Experts of a small language model.
Size: 11 layers, width 192, vocabulary 32768, 43.9M parameters.
Training: 487M tokens, 3713 steps.
Below are experts of layer 2 (counted from 0) of a mixture-of-experts language model. Rows are named router (the router's row for the expert), down (a neuron's output weights, with its number) and show model dimensions 0-191. Each number is 128 + 24 x the weight over its row's rms, rounded and kept within 0 to 255. Numbers have three digits each.
After each expert's rows: "comes before" lists some tokens at least twice as common just after its tokens as in all text. This comes from a sample of Wikipedia text that the model never trained on. Tokens count by the router's weight.

# expert 62
router:113125120132106127107141112146094108129135080126111134138107107113145113172154156132115138195137067140085102087114143140093083114157142147139143095112177148103115101130115122144160109098139141156114138093102152100088090146098129116129108152146111139166169117113145117148157081128125150101109128130161134118154152149178152088137153134103116159142118147113113129158136124140107102130127154143117086117130146092142175100136134098157137117111143121099104106155122086122165165113175101138149091083130092112149120131095112141155124079124132148132129101120113086088125117112090115100
down0:099091121086144139155136143142096071138089149144105172099129098131174054136092129083098123114142125121130098083142104154155145171144128094097102127094102134114153128088106116118112126106153160109145121106145139096106133098118123151110097121140108127170140135170085088154170170114129137129156119134121132127146124118105147133159120092142126130134147096124139094138136129105142101126121133096096147115153138103151135147149132122082136168121089109104129154161139109201170107094106146140088172125111120101135125119116145134166113126096163105145143119138128103127108123104157129108
comes before: " |", " /", " May", " January", " September", " m"

# expert 52
router:132153106129151145101105101100133119137067133135112136094076099132150091160139089116166163082148133091129084105131159118162153123113141149125110142126123145147103116131130138115143137120120105129132150128149142103104142131147096142095129188139119097098109112097110110156157181125110100129128111155128081140076142125084130135124132137144097094115121119108122152109130112107139098119151128131093148154151141188120128163151106134151173111128120131121160143150121135187114145172131138121167121131123097174081097129084115111139096134093104126169141104128180156147122109093144088122
down0:134137135134138120082123139093119113133129141161107139153130161124100158131165076128120109164114148088155123110121137117127084099120152096086131138131094135133149121181137098110129131096135115098123113117086139115122143149110068102126129165088081176076123131105107154122117146160116162149144117115156127079144160146090147144148114149157122113129090111132189144122108141135130177152114109120158108113124102151135131107122135110114124116122107089179111147117138128157100124106135144156133126163134124087114105088119166120169192149151156106124099146117147128145077150149133083134
comes before: "\n", " |", " is", " as", " for", " who"

# expert 49
router:094163108113140131123149130090115143167158140105140133131153154142088158127152138160159139074169080125109128153154101135169134177110143073141128143168107127128097122113131101132168141128129128168136149097142079100108164134123140148146139142154136118103119135158133133118114159160080135144125156147132140117090104116174151123115099116097129129135137148129103141098094112138072159096073076151150115131098115132119073159133120115144127139124151145132119089120142147143126143091130108165099096135090140163115165140105099120152136148133136100157088166134113158118123156105087147138
down0:119119143131059121103120130117164129137128119133145146109140189144153113118120100126099139092101096082132142117134137105113155117169161118144087138157178109136146102152075095137096134153151117107126163119116124096139157130115173134139160135132125114128106136130119117149137116131086070128139142082131131111180105112079132157167186135132146099095123060108098116104121140114114145120093143124139102117108134160129144128154082117145132108115136085106135129102119122132142149177128154115119117085113114168121132140128141134092128150169132096130165150182113168116142112119154127158
comes before: "\n", " ", " 0", " —", " 1", " 3"

# expert 35
router:139155105155083059134137146103093159075134142123108131107128132142108144145158163140157112104120122098165126130133102133122124105127086132084153158101137085103160143113168097197135116096103155109121124165131131093160153140126128124180126086101138161099130123117123119139072155144118171134118109149157113131130138119135120109129136127102133144147076082150115075117132135111120163137140136138159138107079108151115152155125125122141129134128170103093145140096112120168099141081118122086125117144102120130141168107140124141122122153119157204148118138141153095127125140118119118124
down0:077134126109121133142133116146099151088145139116094114152141109134100158150130164122145092163117119116110154097137161151131109159082117124113164148151132132137150094102156128126099114152133140109151131076121105123115135109111148130122126126124137140151160138172153153077117105120126122110150118141188105146127146149115103143153097100102158110070154135148093100163126191112170118095188110105147145151150153174118093111117105150137121137170122099101073140149154152074135127088117141150124130101116123127074126150130120108096179143117141141085117128128116134128105131152145101116
comes before: "\n", "|", "-", "The", "In", "=="

# expert 38
router:116118110123160167150114092083149101133123130132110147086113096130146115117132086151174150117181111094140168109145176106128121110095147140107148105164136158131148113152152133138098139129175100110136145140164133121147123147150138136083136158134120121137114124097162109128141127168112122132153108134117155143122128127100142168097132132084115130146108142145150159131147144102149145138151108100104130134132149179161171184108084162139120161127090111173122162154123131140083141155105142139145123151122136164130157165130088124167103182115124115158103110146114141115106192136157095100
down0:135118166097124131148136126138132146162126082145135083118148121117097184127137123178123140136163137180097152149113104090113149150138164136185124146150152132105131103096123143142107123145131151140097142088158087121116154139129105144125097141133131149121159099159125167124110100116150175115064104166108102127137131152100102074158117137158112133075170128104102118109092123174078158131143122157118127134164136086114098112143139098113131151130137152112148163111139138115115137140076122098120152106131106130130151131101127120137107122113118091103172149092136143140132095095132091097
comes before: "\n", " See", " also==", " History", " life==", " career=="

# expert 12
router:155155090164156162147130080098153114154095148114172147129102092086122085139127128120141154110150138138143108122152144085143122119095154152135121135112126120098128125121158141103130091120113131096140123134157072082153146096137135138107152166150145120145102109116128127129105163120139155143104133145151123139132115117112142115137148120121143098158107136145158116139131092097104091149145116120156135155178080141129128104161154091105147094101127133160142184144126065171080130155105130148167175154136117166103112139118143117111116168108115125162122119147178079119155147104166115141
down0:146128127108117152128117103147119135093111118103093197130127145114197165117132116116127164146079103114124104130105062119133120126175110140181165130116171116144104138151122174079131148136120145140156139126064155134117081154117137122096132090148124105131132107126089095139130129142096111126125102112096131142099134084133113119139143146127088136101172122123173100139129146136171123127143141121142118130141133098089069100133157129117136118134115136093135182106141154103155148118167146137120139119159132153093137100124097101113160108127134080140166142101149117127124156159140151117
comes before: "\n", " |", " is", " and", " to", " in"

# expert 51
router:078192105097118065140131135136159105122086127116098124111099093104144120107140109096155143149115078132114152097122140136114090114130121157135118107164116136133089104166120166112105176137159084150165148153063168151109160127155099104092123161131122136119136102110111161090104138150107111126162131113137123146104123129132097165136137148137103124157112101131086167119096119118125099137168090135138115094128127111144151135097128101154132134139130143127134109107127135127110150108132104079104113131064120097143121138141136158178108162165116172102127117107129119109141107152132104112
down0:091157130138173103148068103079136112149125126104174148157145127126121138128146119117120096124111160130124093113139116120072092093167148139117137135129111162136126165124134140157106113113107123129128154113166129161139141136120109112127115137123178117145134148192129125096156097115096150112137100127116105107145124145176109096139118158109140132145113160089132131102131163135183146098153137128150117127130187121172126143162108146107167170147105156095086131131152085101104106140130157146117141125141143166115127138124130147154149138084148108078063072106141142129122137156133111128
comes before: " |", "ose", "ip", "awn", "unt", "ail"

# expert 39
router:131150120110154136124094159173125108109110088120109122156160096112108112158133115106181110104162074093132136107131140144146092138114142141143135133128136127151101133135166116107166108160107126112141096167128133126089179120132107132118138151108106115131144130131153097123120080165138125123132116132109093147111099072108123147089166153166098126125123122108125142144131098108155174127145113137114140106131089188129143172164131149121119133138093128098159099137153141118090149169128111105158114118130121108113107150112142086203107159130109153145097149139176164127179107121088152123
down0:115154103156132140123166158142108122128113164145144136125095130136166116195127141131137103120142139131118155122143088105113141127128148109090123119127150108119105172100155115118121094123128116166175088138137101127120110134131088156162124132156111136074136124127121111124099150114107159108122155128152174153141111106133126075156169148117140146127123122103122142129128124132129105148161137123128123184130116149129143147095142094162139095108096178133116093143149116138137142145122121177152061120129135140095150149133160140142105149130154102115095097141213148165193119102077093120
comes before: " |", " was", " first", " own", " father", " had"

# expert 0
router:151152174074144146131119111158119097116113126152089142122086107140141126116137108114157116097089132117145162114117142150129126133105147145133166156116120130142116107135131173114116152157112116137120127102152093136111095165091129126077134143173110130174116102135097125144096114102115129090141124139148164118055143127117169146123164157095099091134168159116132125107132150134130114145178161112122122131129069121113153116126147125156150116112105096079134129130147152145157134145159123164132085131108132181163140149116156132138099092179098102118149112161147132167111078110099124109
down0:103127122119157148150118129152093147117183134136086106125108102105108121107083114103107172089141138130140171111150102132137133146135107088111125131136106110128133069136119104152114106132126112108183119130158107096139100143125136198152153132116104135116098167164164120127131154111130116167156129097142137142146124126128152146193119117153112090160106138145123082158109119133148176140122196102134147108145136105131166095140127128143158127116118125103125086142103180105149101099119176151132151143101124140129140134155122127099151151145099128131124162182099142117095117172119098129
comes before: " |", "8", "7", "5", "1", "2"

# expert 34
router:162101121144089119143151115098118109099117154123140125124114143156129164157124120122178145172090134119152097127140166157110165138115076114154119168136115143126180127120168075131145080117145102127124148153124134089158171119112122153127123136079116130103114160128106085137130132159129093091149161111115132099103130145103128130123144145101147109160106122089136139153153118124151152157118118146171128094140138162153145133134148123088156108131154099149162146079074097111121148107159147154138142134083123114158119154163144134121093143101155151110153139098159103134091162142158174111
down0:140109137124127120113107136137101127120133156110174156129136123155173144147126122149157117152161117113132090118131147142113143105102145098109162114163113130109131116148156100171119163157121140155148110140117129151116114134137082124095125111100133117109107111104146141120110104118078089127115076152135148136156150125078142135133194072123159091112103115134150128103133111126125151108149102104174143160130169107088158132100105133124124132141108095099116090131098149096158135150141132100151078077162131097108128095149093166077111104123125168127154112099066098110110091129104129115
comes before: "-", "|", "\n", "The", "=", "=="

# expert 23
router:085123126159088124169141115104098141064105105138145139127143107140164122127176160138160110110121161088165086135130070122127141110110114136108117157145126116123172144168187100122117151113103122132157117139144070108174163154118134157126124130103106138111156131129119092137124129165073111140124119141173112108114142124150133145107096134146159157137076115152122126104142091126143156115162123148126151107103095163138146154117112133110147146134119116094123078086110139147131125130106127146151089112128093094122114126187117113130123126150130174166127115095116119111108098162095104123
down1:143136174157142129132136115109111112122098125189140132122127150124103136121120159100139163138126133159140151089087092112157147110138134153128072079107099128131138127138117079106131086096111124136173138112148141072094126138126130117157146140097109130124122134102173130115125078138100174118125145154096106127132096142145106144133124102100114159180139153151104103150103117114130098119135134171109118111092137089107116121144144133141110131129132152089182128141130128123096137131128100161156135126075110128076148132141103118098090163086129100128115158131106184087106170125130081155
comes before: "|", "-", " the", " a", " his", "="

# expert 17
router:126165129131093115102087148150156090136099132117087125132140103133180111156148100149168139134140102095142121137126138152127100094098139145170135101120129159088090103092123177119121146132144103102137171125115115147127146119122093122121102144128109094118157140116095092115156101151084120117174144144149088163105139145122112154127153100141127108115101143126134163111162140108085142105183142110140169087134124129166152099124117160105115112103093126055158159142137123116141118156160155161082121122122118141104078137124133108140104094143116119163152102133120138141094107144169104120
down0:108164077127135096089070093130148095163152161118127176148107102145156094155125131152139129125095104094138157121135135105095108126090126113153105117135125094095119112112152162135137077134086082155160108127141106129136132160140104146149073133120122100132154122141152147116122121133128119108128114166126121129141173100152157149133099115111077137127159170128137089094158132123113091168142146122120108124114142126167134117170104136106112161133124153120118150124122110115099104164158158074131088127135126115154110119096128108154160103125104103143123182114127161094109142136164082159
comes before: " |", "7", "),", "4", "2", "5"

# expert 58
router:108176133120126144112129130084153115155125133164138148153131123141118165147107152140141093107100107125141143156144151133135076146112172081146119177116127101143145135125130101152109153088140114125118155117166094078107092161062100132130131111130118145062112134125179102104145098098133133092080148132182148087164122118120133178125179125117121119118144112125139111117138123120093103138097150143131126129091141131122157105136092120170088156134145102112135186136118099132122140149125127143157092107114136124122123114168169125121112149129102139137112173130142158118171097102108125112
down0:175134135101138178129137145101125174134134134136130149128118114117135104160157143098176144131165100132193184112180101177129160097142130121111138096145141138102160151118121121133160143161177113122143162137138121153118095094148143142133117157131089148116147093164126068109146127181133132098160129167118122113134134147095120135201115137134148077150096144092123113121118118113121157096180122127112130111105106128114116148118105118162124137127139134149124125119153154176077163152104132134097152124134113132143149121136125137098101156112103124148132149140169141128098133121103083106
comes before: " he", " the", " and", " she", " it", " they"

# expert 28
router:130131115143072146111130136133099095141136118100079157103133117122156148134181135158114153102154132138098179103095160156132117119079123163143111147133096118155074103142135135097148154143105110107139106089127154191163091115113141147096132128158123141102132120104092117154131121122135132147135132132105113136088153141103144128126126155204089134150118106111146119148082108096140129097161159118129129110107101117166136145132101134118139124152159128104113131105168080089121154146139117173133179130094143112148132132116123129164177121122116114145129124109138083176158108138166131117
down0:180129136126141156137114150103140153083175149149132130138188080112131150135152101142131133119134099121151144125130081112152097109100099109116105137144122133157123071101146110160126122174100150129130118132123129093147117106110149154150139176143146139086146161119126150092168160085173170137093140107122077152133116115145164133168056100152115149141115129151127161090115088080119159094124166127128139143139140127133158130147139128107151117123119090132125129125115126103143125127107157163076171151114134144110163128113151129109139140117144160145119113169107105164149108150147120122
comes before: " |", "″N", "°", ".5", " million", ".3"

# expert 60
router:125145134110130147122154121090130128154116127143160117146162114124128154130123109176150117102095119100123124106141151082172118146134140091142073142134123086120150108157106086170134124071143124113116110117161114127101119145082099116131139120139144133107085137099141101089126107111147134128081124141140165071127116114120144145116203097146104124116154140115111106149128104123076112125087144128144119137130143167109154115150087106179101164097119073089170116137131065144142113123117135094113117155144089160103099104161137104125135161123101121115133115145113119109173112122108126128
down0:110116157159108103156131155109113100137130101112141133102139109091134142131128110125110135160148138112156147118102092163127105102156196088122112095119183195084089167107163108116131098100129104132124110135135144097104092183137124098094121124126099107140190136105149138105107106125130157124117128104156119120125127166132116101123118114125118085127136130155126124153134097111127157153125092141129154124130109151143132139128117142118157149093153095098117143113123139108097103136170164118091127103137117109168114154166170112135148093072183133119142165152130137099158127165166113108
comes before: " and", " but", " which", " the", " he", " including"

# expert 53
router:098183106141141166115156120128110125164099140133112135141111118113145115150148095127171116097158073094114110146124119124218131131161141092142085123135103142136094103134114101103143135123152128124149151097155113077111162118156115162159152129135123102104088131135105068120075145177122131137123158158144117142099158111128118099116093111170095117148118122109103132097133107113108126112109106145100136158135146112124125188124089116167146138112132116111126104134144149172139148153123122139116076133142132173127139116106094126141126146161132102157098105147141173138164114123099143126
down0:124143098105114128106145113103150129149136127117088139130113148132115156100098179106136146072126117130153149102168162094157147110106141161151136092094083132126108080118110148129153122099118109125130117094130184143135155102134135139156155106143147092083138090137134134093137122121127108136130101144149116145160119124141151056086118102116118141163124167116138100162144152146126100132129134109113135146140116139123147137114113106153096144119121123194151126091113148139127185142064111101117114129086155149154136136108110195133122111128061152121127135115152164131099099116139094134
comes before: "\n", " ", " 1", " 3:", " 1:", " USA"